{
  "experts_per_token": 6,
  "normalize_top_k": false,
  "balance_bias": false,
  "router_bias": true,
  "norm": "layernorm",
  "norm_eps": 1e-05,
  "optimizer": "adamw",
  "train_tokens": 508800000
}
Below are experts of layer 9 (counted from 0) of a mixture-of-experts language model. Rows are named router (the router's row for the expert), up (a neuron's input weights, with its number), down (a neuron's output weights, with its number) and show model dimensions 0-223. Each number is 500 + 40 x the weight over its row's rms, rounded and kept within 0 to 999. Numbers have three digits each.
After each expert's rows: a language model's description of what the expert responds to; "gets" lists some tokens that make up at least twice as much of what it gets as of all text. This comes from a sample of Wikipedia text that the model never trained on. Tokens count by the router's weight.

# expert 8
router:509513431525480500476531499483596490585535567512478513517525485474520463559480528461497482416565548550515493562510519586535569573478523495486479562499478451443447522464418507530499571498588446508591416479487508469499531426480458541466469536444512516486506519464481503536473495447486476474599454425544477550490406490493469465435457460551532466486533457427608562504497561493534501460473480481450509480454482441472475480464527531545513471476549456510484418528478482554485497556514521531489576566465494513472513490548565460468413478501495478472511443523485432502495521486461528469482529443531487466467541428533487461491529541504481480502456492497549505476434512482526493532551
up0:505522577456473475551504471538452494434420447505523517530486504413596524557503502457534485424388556521579530402437494369466532493543472542454543425445497550493572579523454558499498489470512448493484569539544484511516493546535447501548498460473505495488519465483518476471515464504527509475497480557532458528501489514484497491534497521504447541501439475436510471461490481460564508466492496609523514504493480458548504527484462513459461469482538518568476447393492526489546522575508429478519469505543546489464563483527507506495462531492467501469617456508481528496553516503499508509532528486474488442466479493438562471554488480580497488442472493490562530474526501481532500491428
down0:467530516513532463536519476479517455416474469488526442498447482597502461502439445504485463524484533543483541537482498484475467609483518510524555573516485460482474410539450516545492490429492489486448496487505494473406499551526480494523577490472548499551525494496483560531525523582437469470536549485487457473530521499520577565479544487419442526565494499507550467527484555513467540513492488506438428439536506543500576498539538528517459507467483491526509440530500533503574487437472500400490549544394460528532499499504478458520438522472532555442468447450541555464537508557517460512494548528508521483382401477466526507516538473503580516528556446525486514521507511491413490517505
What it handles: Pipe separators in wiki tables, mostly the one closing a row before a line break, after dates, scores, percentages or notes.
gets: " |", "%", "%;", "%)", " Marino", " Qualification"

# expert 29
router:478496508525488501558523573443545551509532540467521440530465530514484484524490461430451469464499589517558525520533511583514505532519502510519489458516486441395443478424520533522446562481581503465494500440493500471519483441501431504535481468491487507532438520504480529512483518475542498509503494421475498540474461511506441450436460494495497468469555489502533536524521572501534421460503605426416436567484476497434553515431530525539556520496429484525555515544475516516497429548549507411471561511493534485535510547520461454537491555499526516487502508511429472545544509533515513582464519493476492526507544440520441425457464537459485405456467532541486466491527535447535565459588
up0:490442513533448448427447477489555554464495509501496496540585516530438521476523486491497530520488484510537537550515431555534519596406467499510557564450512475487444470469499498607403532464543492466478504481458504503559550494452484497554525526486477528528554537515513574543415453505576490484519497504522483507523470549581446510504515404562509441589485519498461517549472517430496511497478540566463436514471453482429447502466522533430432532533450419464477527455466463497512522508486516490525530483485426470521476534523428541510522524580425492490569548530529454480440507554497540438527566492507490515528509541532459482505515521460484491502535443546507540480568501471461548493543
down0:596452509464478500551596466524483501524516522456553485458388533474478507522496479483531453536437434526424515495445453476465446502454458511502479474525539524492504514465529508451470460519435479554494534496551536476565511537528496528489495493493529530550459556458499479515524498477509478494490475537490397472545506548517565523480557457563508504520452441565430528522465495458468475462544470578505536470508625551470447507521517463478585490506550445544535488473455469521461517468549468583496467453503573542545437517443453558480540522467482477506496540584468423498431479519500483450469524564430467482482527537475560461511487556534577519567483464471517523545490425522508540476511
What it handles: Two- or three-letter pieces like op, ep, rop, od, ip inside longer words and names, as in Peloponnese, horsepower, Nonstop, electropop.
gets: "op", "ap", "ip", "od", "ep", "ot"

# expert 55
router:515468445503493556498543520434518512517485544512482390532459513444581485496468542435491495461532487544489542474491477553512547529463527480490492515554513486482450535459479492516435521507516483436499460419541499460506435481498433441494482535468484520548469582477460518521492505506544496464531449389519542578507489529475495473497531480546548506477600497414525570559563507533543489489497498501452539483498459472454520566499539495547506488452444460526557467535504481523472499598494453521544489478482560510490453590504555481497452477524578558421565456512403513535549482515428533545455586475544560478488508474529502457427402483458480464493494566520517498485460464471493526515549
up0:546470477502507502517478502410464531476502484477505550531525479492465528548416493505489482520500478508449427528528509477492533512515530457512523489509480503496558444414531491479578472529517498488521521464467522483453505532580620584468501525417521479501500483521520547432550507486497489455537505497498368414488493444541513547493502576455570495487495478413476513538505563549495482529510484495617510504524480507533548520470508458473566490503444487466542552584505474399507565472505506510576503515490453516526549508496537485558534462448507502572485469493548485526525514422543549532502493573415543496575495499416506541541472580514469551476507439434492464555457470483506482446502
down0:476477616527471518469523488546491432569518568488547455554522486500478555512516509504437524506556516473499494494479550535413518472489574412442527448551466443496460495486503445581501453499528495524571446480499555560480516492496515440418527549543481495532478465463523508557434487491474549508456498498479509548549451521466498521407540495455527368550450454515557479498467505571505525404469477473458574508501509436495533488493556397511476490450494520470564430527490536489474514430478554521501565514514512531457446520573463525519504444505490512498535527478502535459481458554540521458518478524475553545486491525522563553514500587481484503536443516526505573471457459476478466507519
What it handles: The, his or their after in, of, during, or finished/started, before words like season, tournament, first, e.g. finished the 2023 season.
gets: " the", " his", "'s", " their", " her", " this"

# expert 48
router:535498522498467516510539526465529501484533546550480458570477585461561460546499499519536524458539476596485555507439558561505550485462533452450495530579483428486486537452488492506476496481574515486542479439500475453508470482445455421496468545433514568501478495538503515520521517448554456456540437491538509533490495491479463495464503419509612486470523483419522522549518518528505465494491534500472541481449469436486566584485550516509524395407454431508557478519492459546475431563520441489525521544449498478516461584519542471523491469461521539526569466463473460573497511510458547567428538494559531494473577518527535481435482504453490457453492521525501453494429482501539528525519
up0:493609521465563400472477510495576470456490454534546494530501513496447560491452546518489532488506491529554542532426448452517463478456518486461534574521535531458518498537523528511458476522558486502456460488513451477499573525480506518563465435483442387517510451460537556485492480485614523486525488460523540491555547467488475577503462510519452502472483533455469476468519489455579479466494471538467542498499464588533510469461513613535536521420490450474486452497501495559470442478507362504569478522498494506531498520495434525501502504502485514554469493465466446532464568497488430480577468464533480502570528479458491430520568559561504515483473432510520491507491570466525502483494
down0:477464484527447523510585543529528548449500488497420535471506534448551473429578488446506526481450487446522452493567495509439544530525480445519479482519508530513477633483443544516527607477508484529465491521547472538491457490519519451440519489486519511517479573417471476458529471481386542522512483540500447529447512556491560453464510483480455476509523504439461473449548479504489541535593496481595513471523500472548427531549425476472526476518440497576522576504538556465536488493461555480471545439496492526477505506512539514505464507531480496468470509536474527432528500501519512485482511518467496509465412539542556636501416503472539505493538487488469428498527457517582517505513
What it handles: Determiners and possessives at clause or sentence starts after commas or periods, such as the population, his wife, The original, Its.
gets: " the", " The", "'s", " a", " his", "The"

# expert 51
router:496497488514495542498482565442490550586538554539447490486476505449560498488463565485540429531503547476572571497536524518505515519498570487442526528515452494468491558450471516531550588405561501505470492519511493493520482469530542486540486497388526510533468497509479483476485563483505476469548492452532524509440473529519532500471453494591525486488563523470497518488529494588535448438425516466504470542492461512373480536494504504513507494482500405540475521611452494533507507487502428506588539517531478520544500543535600449523470507508474546410496469519424503504532491472478548572484502502492498487398558481459473491457440506488579481442479542482480470497528433471475535521564
up0:496509505498491471478536446545470377535469511511444497477503533525457556460541576533593483531555596504453486461466554525551534497460545476473528491445505507514507472525537487465521500462481478515441489471470574513467503482478530495467564537545523526423498509488557518471503475492453545546565452519501454418470479541516525482437493513465457440470517496504485556524548458522522548586439475496466441440476442484491490538497451494542411528428506498437469549478545463490449465470471474516514520447510493531461420531444482508459524507568554530493555492464519503460525494493543536475533505544502533526541499459452525508480474537500454480594604410439483561504546417502469532586579
down0:514461558509518549496502473434483496487542468521498486543483526556509519480479519449537520509442524488497468494443498520547491512522471461527511504482481508563539498513531569516449340508447496480517526469513439520517499482455489534435531526427510536538442506463493550536478547505488575447502500499518454474483571461461500454513540427550401485402515569464454503508433491531486528510535546517478567492519439537534503467445480476466560555490542552562531556445497490554461488569511522476526496416623546478457474539492419519524568461468462532474436486558474493492482549513521519581539484550527516622503498427512543539452492526458479480474550520480459494510497505487503471499419
What it handles: Nouns and participles for roles, activities and infobox field labels in biographies and credits: vocals, mastering, worked, studied, Population, Genus.
gets: " information", " vocals", " known", "Population", " Genus", " guitar"

# expert 13
router:555522474571398512475486470518551534526546497537507533533517535529518478529485523488567445503516498545521573539432541526485498555478470522513500515521538468469484549464441571501480611463542471399460481458525547435535509510524488476418447554481480530563459529488487556536509482441538478439514493541529537453501512547446493484423468473526589462583508437485598551535502498538529432503485544492481501594413483466503534549476519538500494502478495460495508488513500462515459523547567478518502522542489506524543463493505496448534470415497550532493472496511475430514513472575512513478438466515498524451448536437534515498465503547475487505448427539605507529423505493456585494562497
up0:598504493460580425555564460499440505529626508463478510474502566491542443507457497493483477501457479549489561465546450491490534530522480511466486444516475534507514554488355425539481515521488492557456508509452564522487506503530509426554516524511480552558564488528497489550494466506458442408546543533474539514495490493470450486508488512510527455572507486495497505491533449525511597446418539421495510579474475547504530530531464507448491498509461446509481488444530433461491500497547493456501440467509482492548575500562502533443461500538470509548489421509464526517462480451472461507436493490488537605510481563446520495533563487548505461455563520521505504510441503461504478573478
down0:479527508475529431513408426503496467386543459485539469487494447426528467462502468485564479562478523531473516524433530520469477500524481619536500538499533537513490574513560479533513531460475543524547488503526449525511538449534517476535524489492552566519469537459490575457474507463512508508418471500538512483519500490431525529497489577528513499470470459513437532528474519535497436505544486475424489545453520495475499473452501564472561607516456476477465475531459473517433536549528494500444525471534473464514487480503477453478552512526543510448434549481538436486461376480517516577489441483457536563519393532490507470453496513508499527476497603526510491527550485516517518627498
What it handles: Single digits within longer numbers, after a comma or decimal point in population tables, measurements and statistics, e.g. 123,851 and 0.5302.
gets: "9", "7", "6", "8", "0", "5"

# expert 56
router:596447443578472503454566528506544546516526517511456524514488553498524500543498547498523453478558504546500560504451507514559575489507519508430471546536492461453490473496403517498500574428503459435548483472436467447471536460550492488468414503484457556532476508480490528512500495485541455425586489501494506514488445542389440514474466462493580456573502499518586587498543509552523441464461522421509516601460464462499476496490518593511536528457532444546506493535505472532448515559548489466599525525532508461493545488557547454479395467472526519447505441514465446515470478533528492506455515474562545493480539498492520491501509496550462513480463517552502467491487474472532525496510
up0:473440498471544501535538582509502454516516493468478527472555489524542527477544499512589411430486469488520429376479545447486524542437496501431498553497451461473467467479533466498492465514483421539490525541547503534493485531550505487557507534551469631537481497512509499571451476480409454486465509489491448540528465465469600553559460525520431480526541490541459523458576522549508509508457523529519461577475358416503553510452417454472505496544513505457462538560481475449519580523509494422532530512482494493549532506498526481502467481503536518513523468572483526498531495485518510515473522493453479466498519545531492528484459503487492446488514504452506526553514485471492404578526
down0:508540453527585497490458528467465472523477535574424495452495502502499510425506558532533445531502487531442489490513540474599517466557483482526539527501529493470474461457428500552549456456545541490553522539479508478466568498575558490487524473517467514484566437451580512447482533513487465446597496520467500433535591519535453478435553476515536494557457547512458533513487466444588541464423494435458488463504524507527501461505551511479535571451539504458469527447529476483500470527441460525511496424530475503493525567443489508527515493525478498520520516431530448512518516409479523401559519538446560476477560472472468489440518470505431540508568472474528462490505507590459443479537
What it handles: Single digit or digit-pair pieces following a decimal point, degree sign or slash in coordinates, percentages, versions and measurements, e.g. 62.83%, 1.4.
gets: "0", "5", "1", "2", "3", "8"

# expert 26
router:462523500521452586443544554467494476490521544543469520545456534485571486468504570471510475487487533543552499502519493519513588501518550440486478539516498462489533538466412530525410541503566502432540450472552559498582443469485482509483496519520447478484513507457497475483463518528470457504519458446487530540513468551504423510500497422570545498571512455440468556511516508519507440426444537503480481536462425508474508528438562505581491463481463449504525440495482493467458453522591479429470523511474555581479488473487546409523479519499479526463506476566484445491534493533564458509449499427528527471512499483552478504496498472525581450471440598513540488449487507467497626476533
up0:432531423523479567531550522477513473481489547478422521473488481452541503496463531475506523521489492496564493497474509520403567511550598481551538501519486589542536496590526507528443544496475486490531505453500506436499516562513455508485515489542512511477504490527533472487411499472503475470514480467448535432539488503463420452513512501540518496519459496505458446502491576545505562477472552486516457513426501451576508582441555490596490490503540479519483454467490483458480442561593561445525613498453439493453514505537564439517451497472524437480486459524525537471499504542456497474503503431426528476504507479554417478482478508561539482547471534567477437515536504463559591457502
down0:541470532409511464402433388543580530493525541494497504516514494485518509478525467513576483482519515459547513514461399476468510560476478550479462539551441514535485460502474463492570392548481476524500566549448550523464456524544536506462551431527467444506583491482416406540498529512450540570463492504464440483463547553521499500549504509469491536497501511550549504499471528506463508522530561468521493531513484458534500514513489440493460476499463473460455488501530474491497501431457507514486496512517537520490473454413493519519514522469472519490545565460447497469497535495496492524558484531482468572499603454417488558617488517510529525447568508499590530537541502546426447508518
What it handles: Words inside names of competitions and leagues, and country codes in sports text, e.g. Premier League, Champions, UEFA, ATP, ENG.
gets: " League", " Premier", " World", " Open", " Championship", " Champions"

# expert 24
router:571470511532496530465508507481519549559522511507471520567433501498496431485432512445488492427532535564567558511424471513514558568477542464507461519498426538518498561534392574522476546460474447506587486515470561424530452512474464437453463524503477514539411502483470509506490534489535497513548501407477535555462436524468473439459432458478577488507568502488583497558479495535502477446507519413487439540484507489503562531442572505521486504459535417529533418503469515518511469523513490474502502516469487562499452487484505464515476527442566467484509464508472485494493471563477547482465538477512528473439524469523515478474465544482527474497506519541590498429449467513611539543513
up0:387590468502533478512457485502440453532555484464482510557460555540486533482463536467506550506462528460523540516552536535494442502477542458479457474522476485487523546501485499539468527466507426520538453493526567463482376521500496520519535454430502530575457472482513498615477443517474514480465507503489508477516405526583442493505526398530557550524422491443508463524507511526431515513461458537519469568461502510530502485454491508510551470519537510577519531488540513564504523534480487449535498525513526556482462492553469584503506489468568476524467573495501476393483491457564487482395524493430491443536510496535495501488496478518465488532482524484482495543506444508480514457359
down0:493571479516481457532506487468477468450553546556526425517433429534529522505468498451598473530476454516429525552514484494480466452561504469492563481514509511482491581457513469402456552514520621441448490484497501511531522533527563532465492499503461464587543485491498462450528500430497476458464424458533549529522560477500558469534512534570508511489558512565452569492512472458547460449442495504484560536518599564453470466471551493415518513472479476526456496477517497527502521511552476469455530534508477495570553512492541488429478453543416514558520503543494493522475543492500478557437474501451544516563470444479557483503505476492500512480575501426397488513510516489492477572490
What it handles: Hyphens in compounds and list dashes, opening parentheses before numbers, en dashes in scores, and superscript markers like ^{ in measurements.
gets: "-", " (", "–", "^{", "/", "+"

# expert 0
router:546497423520509498484529498441535527570601486498476448569531514475507468532436525453524466433528531482553525552492512539604527491451533470494446582548492487493494512488415507531484587506579518502607391472429463424522474404461509508465448557473459490489507523505485489540469555436520477504565493502529536535485464491495501418438468505527541519477513493479583516556506562537471474434496482427480555528466523492499487473499548570544511480426538436576477510489496460509454491524502531501526548565503489530475465484560507478538398411496481521494499492519497443510506530530506496496492479422561489499470576479520483494495530575470514500481494479519501480514450462467557541513541
up0:573495431520533478463432471413416493539560493459500469506464453484448442514426470494489476534473439523495623499524437567559482453480489541485482593499555481506501498521492448527551526542458562485496409460491477511455552412506583464541492534519396467531526497480524551520489559616528453547474529596467603495458517480543523468508561534480501494482528521495531399545479488501439523415469511515502496532518440505521505468496601477570511521480524428507484485517466527550485519532510490531520543523508533544489482438517509523501465488497534489525449513471500511494466567501535506571490472499498505514503460462552491539480505474522468508487539527521448541479529431522466560508481
down0:483495454519431474508433519583524496471442470511531472496512499528543410463568437527452539497535502485625463502531519491491467532521425498521482495489482527455456448476505410520489568490529439494469490436503478552512456557505504552490502488387553515499488490507495587445577506457502526456521488458520460481528425542485475521482480497461510607450485550523586542494516529481514488514514475525509461411524491516488461492539429456535505527536477490457464429578507460500540592464504515486501476523551516491447450475481569517469503487518479504545408411486552504462517550560508549460513489500473552541483494515459542465576535555526468546558469498507549415486507548551507467450496
What it handles: Pipe characters ending cells in wiki tables, especially after numbers, dashes or dates at row ends, as in sports standings and asteroid lists.
gets: " |", " ", " —", "%)", " —;", " list"

# expert 33
router:497509504505451572530494490500545493510480528527538461497485474470524525482542565465546455459522521498521510536449506520480522554531545491439455531522527442478529523453428473481485542506497480432526440436493503552512464468478542507480492519457513524532432518476460508517439587489451453527558440493564569518500479579498483526482434433555578493547503471518497503515543535486462478454396557418492496506482529444432441449505573516575560433529492469473497510587482476520449472508511419458559501510488563535516481486523538400588429512502478509425528449517530475553564472527483530571507459443573503474480545497530460481500484494388523501479453522504506470490426464494499545529570
up0:469509443473468467531442561514403453493482490475550497534485445415460472505537523488573507497499552533449527529513495488515519565539460469526489538562534463481454508566438499507519504478469520498467498382452503537483505524515503500518497518443543480539493491498488504452441611501517439521491417532483530531507512441459462559576424531542428512510536436475513519503540511507481491552431526500504534502502585432509487481506451460443399489494495528488537504476420554521489443495489454509559459508579533528509525449516475459465482551560527517507460520473544504515503549537553501597532490430504528520448583434491488599513541444466530500470553448424470531517460529531448513503448
down0:582526490417557451529518510470473452516489497548484470530521466530498515517567505434466545567507503490467524443518522508497413538465528470548444465442565562489453572474517466484497486523505523463492533514509521451539546569496511498512529569487442548451512463489454506519519477524592509412504543465531470517482488535549470484446602477490422464503452414491527438476443578515485562473532501523464512520552545495500507484521552430534365523388542512540548514431532472480536464511497499492427513460458532468522505571483498518514462519502482494459512480533448510549445511542465514509493569488502468465471461531514540599558479520481515456514525506524570510533477481523550511428423
What it handles: Adjectives and nouns inside names of parties and institutions, before Party, Institute or Center: Democratic, Conservative, Labour, Research, Arts, Methodist.
gets: " United", " Democratic", " Republican", " Conservative", " Research", " Labour"

# expert 28
router:499487471580434557479545530480537488524543524532455455480459511499595528505515567448535426467501529526613512500438558551508574466500517534464463516555477455464480540424385519500443548511470442465515468455456521432488488470492535529478500512509448483481459534481450498493513481466506479454512474479567508505530464530489490522397498500554583480552476503518529535508527492460505493491553569462518464528445451433456577540476530539513528420500538463514564498517532489491462495514475435422524522533480475532453431552571505435480486471493574509500514460503495509525543498513449516465478522458582529517483540524551434511403443525477487490491447541542505440473479486417532577493472
up0:482505562504451537473439503457448531453542444499518503524508467452522545500515499515479558458483551554570622512504437505511558471486489489510463411445507484497524501513425494544517528572512547474537505512546534474514522543465495537545501584500498496430484532404509417494506467641454522514447552599474525504479481610597486517535525516464513527475481527471518453515458441497428529531473437500474480510547604502496502523490489469550405544469536437432505479503476503504509493516566487430496561464429514476501447489429519471525489532471494550519491478495558465477483477482493584525500496493491557505552430519536509490555521520491467468494451518437503516493522491564493483474525
down0:507526528440531506532502533500504472511419489495546450497468466464497522449518533445472526533460481491504489426586431462426513523536577460519478525503558472545514551554494461541545528484454536449486538437564454500507527463530545467523512457509561504519565455499490499484546468466455526478481423421438390526470498530541551506576440465480452532555543536517579486493417518487516538483452561525461546511471513542509419420476499512519510516517448426529477488490494497531478460550525491552549499418457551565544565524496560602416494494525554510473506513487429494523550446483500504505534498392471553436557449543549482466505504519511475514504512533472495521506490514473496576488489
What it handles: Articles, numbers and capital letters at the start of titles, names or list items, such as The, A, An, One, Three, A-va.
gets: " A", " The", "A", "The", " An", " E"

# expert 15
router:522450516537484505516541503473557480497593549547478515571473514518531494525499493441532468441577525531553543518452537578511573497467514549423501491534473418480514544451424518488492573487548518460536507519455550471507509499492454522403478493515507501552488526474492515492494497486514494404494437505513481512429461510493433476417484510507566487552516508521538581520584481487532466506529568492525430577415491492463466533453513574544547467502465469533485468501471490532504474556486528447574576544476572521485553534510540449544486497455514511453504448503497465492491469578511475520457513464599528455495507458583478502459456469434475514495384534511460471426516487477498566515490
up0:480500559541494496513483477484459550443529507501509534589566517433492495502497481530512474490560534482570455510474512555481646460515522462530539471499416380496521469438465439542477512524569534442515497486486516507496534523494555573515486509457500482428529445477440453493464475424489465474434472529506458573493468548562457455496505480441499491452503490527519541574537450495472479504481523560508426532513505558501449488476529510522476524527558432510501448491518476522526478481489472463495599590492488470478538471564511413496490561492480550503428522592566509571478524528526534459404514527572444479483517517503463542478491505577497534451522522444484496502504519515548482437479
down0:527559471511469525459544553440444411596496458490517508576456465569499508539493458557551536522514439490411564520501465479438469478533548549507488514506448486508471494505465533428458483552493520581450519526554518505568530481474481467572463460483522432476498442496506541461512459503463499547486443510405504481555487457516521563561493501463507522518500474527589517469450500491450473537470488483504600494516500532439532417536528442518522535438530526509509506549544495462474610477541456528455470485511513628537533494502492485504436526470551490484531491529530534512566504458507477554452435459444441456488477446522535461532522493509491494538469470502547461466524421530510545567490
What it handles: Single capital letters inside abbreviations and codes, often after a hyphen or slash, such as ABS-C-BN, LIRR, PHEV, KPV.
gets: "C", "R", "T", "L", "M", "F"

# expert 42
router:557483468528446556469512516442533522548491600552464446536487557495525521513495528495513502511533499587521533492462546527534531513471536473487515570510460466511484490471468526539437494522511470458556437485516559456526457469465470498501474525435484554501523547496500498498522538472544474474507409435540491517487471541498458440464477440485572476477547486479526517544517487542489477502494521494483491516436437410451555572506562494507554456512541490562580498508502464550463460508485425524541511518494515518494440523559569474531465506485570507471562439508431527527520470510451584586464580458592577455450563499542475450450462552471473426494447613570536478508466510476501522529527
up0:557414456513479476461492471437501513493509508408514541521457531468529502476497474510451467535512512475501513498436538537496458499596440467486483577563558389472511485538529495532581491514473486462496476544457495508460476498535583534479504540497517524486503559526442609408460540505461400566456574504520491422504518461539541522557537551501510440507468523582490471522474460492491524501492496466480483526389533460561507479501415439512525423524447474477511520519510505550515498468500513484625429493473462463523479596509497479538472556522465542490493536498539472480554518448496510505500468531599469552487542509536485511523483559493499491481527509458529522510525500537490513547411
down0:542547569460503537514491392502507504526563465548416464426492483532629556494466356496441546466522437504527547596523523564485462504568443492513490486512484421504493504536522520535465417519397473458426493545459505489545494498518552484487557427494511490531578462526514546473508549505475470505450545502470468502535444490558496464568501466503466460494570543559461530522423507529523519519506437488451484482520489516501539479489504441470498483525538501505540477523511467483508520528541482503500457461478579524447466501476528457496507430524531519456532506501412527477566492457393556450508513526518487526534496486525502510468486529508528453524480520493528606468492540444470510520504
What it handles: "the" after prepositions or "are/be", often before superlatives or ordinals like the largest, the first, the same, the highest.
gets: " the", " The", "The", "the", "'s", " its"

# expert 12
router:521485427595497490430491483478502513565536501567482491521494514489532465593446508498511426495530499499506489529461514515553531561483570460469462549517533465445423554488443490541473520463516427546512525488480532468558459462404450490473474555491452572577475477436420524508498564496478462524521421447488543501467446499477466472497439447503547438556541484525554521567579534543524530491510476489449508492448526436487526494452538565498545473499468451498493513524482492505502460527504429485555468531450534495501498552617491461539502424456503552486586438537478438506511480493506520501465477487499555473447528500492468459511503592500493477497482453517557472490434470473607522481549
up0:510491595614515507492538525511496528453437486565557536503442531385532496428553456542443432526501523525482533488468541484515503479641448494386629490441454541539516486546509571525520480439527500488509497517508598546565479536488491504459517547540463479442490536534551497430506472538492482543455475515490508473502477487525458483526440490490501493532455509533518503427448476499482507476495498468482526514441529480557491500477483450565494529516509430540568459480522487503515470497540484523531473491476505450463514496422482419525534516510502496462518447510536511421552451484465556483449518511486500459476517549489462496543513440397505515474503497513544559545520534561543558449491
down0:449441506456513506533510603523459515524541489486542578458471546551443412526485514552528565439572439519525539521512487533500432461504524480563467438489519454481510406497457497518492458558480552458528535531499514581508460561548451490533485456485583437507546459541483494490599500572416501491560419524509455500433560541478488476517473520462538499552561494519569560552514463504431457500531493508543480502476456537433514456464490554538511544465465518507500471505492521512453524533469521450484489515537548507542501480499502472549505450508521469506432495430510502469548538464543490515495468500531475519472404427471476531505465546476397561404438472523470548470488462508512509504512
What it handles: Periods closing sentences or abbreviations, strongly after et al, Inc, initials; also closing ")." and "?" and "!" before new sentences.
gets: ".", ").", ".\"", "!", " .", " —"

# expert 53
router:515460467481472551472511525432561556550512530529457515535473527535474460480506488514572426479515562553508530540436561530511503576442543458484505507527436470475454517444431549531472537408590486477465440471478562448482431481511509439509507577494463579494452564458482573571480484459557435439548459486548511520502475538446494443511464428520490467468526463489575520561510532495516513472490524458515464491515473480487547569491579564554540483440482456552518451532511521528474496563488521481544496489478505505435472554542550479557451488427577542494507513536444513531542449522452549522439555447542504527466504501495502483459464511455577453503479523509518482508506522485542557562482
up0:486428466529536466464493547496410553498479493542506512474502513510544525487537446522449424493502517506492543441462471446569480611518506514448564538552342467540534488537563487436541487394480485491530499482427496579500442502534472468530519523488522482514498564502471538533484490482509454617457512507501501499525474438489505509541520517551462454483511527561555489488504468562518495491531502521489511502439459510512610499537460471575511484500515481468492525522501482486468556455453486493564481471518489557507489571480487519411502449476517564464508468613417516430534433485503459526465564458538421529481550513524459500492549521545551458448455498495516535501528516466486513480492
down0:436465466488531536564577478467471453473495504513519518511498509539550498466459479525478440494481446525495500497554439476524472557495474515499521572470489505528495309538398525537532474458522571475466470506560504495463492563463495542467530483526564566437453581519513550520443465467394530525539509526503512512554481448518511539518540510564462528536514428505493470616513458486450464519529462473507487522575465439501538575509506566566488441464495488413513510548606423462502480559492515484518528463455511500480490548473488483525492530510553515481514492492492468527502524432524475469482556512492502438510535501526549549503485471498485514511500481409454489569503508519514521446444
What it handles: Pipe or dash starting a new line in tables and lists, plus sentence openers like According, Synonyms, entitled.
gets: "|", "-", " According", " Synonyms", "According"

# expert 2
router:488501472591474490494520480484504547580506560516518537605467611471492512484526488488573507494526527477507468557472591492571518476472516489451475538506444452479415486507454569475432543488527508470566485402491524520500496458423397476488448551488455526506468499450487510506487500463460470512501464458544502534508452516481455471530451447503493429495521465488541508503567501528468491437437505452436481523518477474478514526475538590530567535511544513506581426567518509566444499534506499508503511570499578546492529463535584417540465528533559510442523416564496467502493423548546489542493492469523504501489506499486482498455518508398521493516462492494526478485448544484541574515506
up0:434531522519520450574449492543553413493558434436501538525591410484564554477502496497451473516474553492508502480454508505461578465572492544427610372441499517546517512496527520461476520604480529467471510546514473478540538518539494510556551470508497463478517507498500481554468491448527494475449533463483513525514485510520508527453501485491555550457555500518514431457426498462473496507502476529503473515471535496527527587465374541578473474520545459486507476499524488489620512453514528454485476532491482547599515547518493464483553505485579501514450528498504498508472458518507452495553509503435392528500471516547472488512447454488474487444478539488515501533529536521447478524525
down0:567509476471526527491508482451485493482495527508521504471503469571590541448489518537482532520497423548522449489518468490445467470514502503430491491435514535490456514474486461504516461474505545541502458527519477477517493514512633558449515475493453499461479525517454524478464525421427542505466540498512486539550513562528521491518579550578472433449447465519480463533488500522456542514410539495450535520470521471495472453523513453461467521496537487519522532533478466404507504538463437504494557475504562506411577547498507469529498539645506423480544536464416455512558519516464476519527512537518521426521529456552525471449480555472560531587524469516451558602537440519462550513505
What it handles: Continuation bytes of accented, Cyrillic, Vietnamese or Tibetan characters in names and words, plus pipes and brackets in sports tables, e.g. Ř, Ș, ế.
gets: ")", "}", " |", "ade"

# expert 54
router:496484490559478487406543498508475521505510537494484500572402517479460460494460538486523514477509499510541519520538509551491547564456541484507502518549454504427463510512456539532463519470521461442492452448543496532530430482496420444396475537471452469541481504481476547487539495513503475514546486502585492492474455511504408473486487489499549480561499488507517529514522529533542473529467556492494470544407492466472546590467497543533556425489500479518487435538418449508472521514514498491469527511501574548505478478507496446562509476493506508493569464524474484556575436590508515502406500491536503414511544507544552487528490512427494477399466542537533450422472492429579586499601
up0:476482534577547471460462554491470510509556487536537545481546515565510490479400522523510532449499445406575417496498525594439472573545508483439503500473451513527488500522433543547497519522547463536477492538494479522600492489535483487407515492478545477484567445508444443473525477508484496437490505522521485497402528567509420484457475496401586423593486524479553511503500462538516479472531539442515481568476575448533515483572465510473497508545526410546526448494550550500433501512527502537469415494493497488482583511484472473495455456566503513496451509473506504464479488562481534424435523516476512517506542510514451500556498517492478503535481519546484460517495520485572544492504
down0:501510528447522534527537502458492462528528504499500513490463408516470464467501479504495523552541496572452436539511624543549506481541518520541527478468516485522501516547448496438494563498545475438485485534496502373531474524450583519554570512529521489486482576467530519516454543497502494459544454471474480511551513455528560566544505505496475561405513548449522545502483466514453553554524527542515482515526490483534462446523475449463494568508485549435477479492475490583502504502467484431531523495476560547525506492463505462488513510505563479454411494485513396475512573432479540529504444457431493506560388468496477520474512527420579558549461529522520481469548452495446415493467
What it handles: Name prefixes Mac and Mc, LaTeX backslashes, accented or rare characters, pound signs, and uppercase abbreviation pieces like AFB, UC.
gets: " Mac", "-", " Mc", "°", " \\", "\\"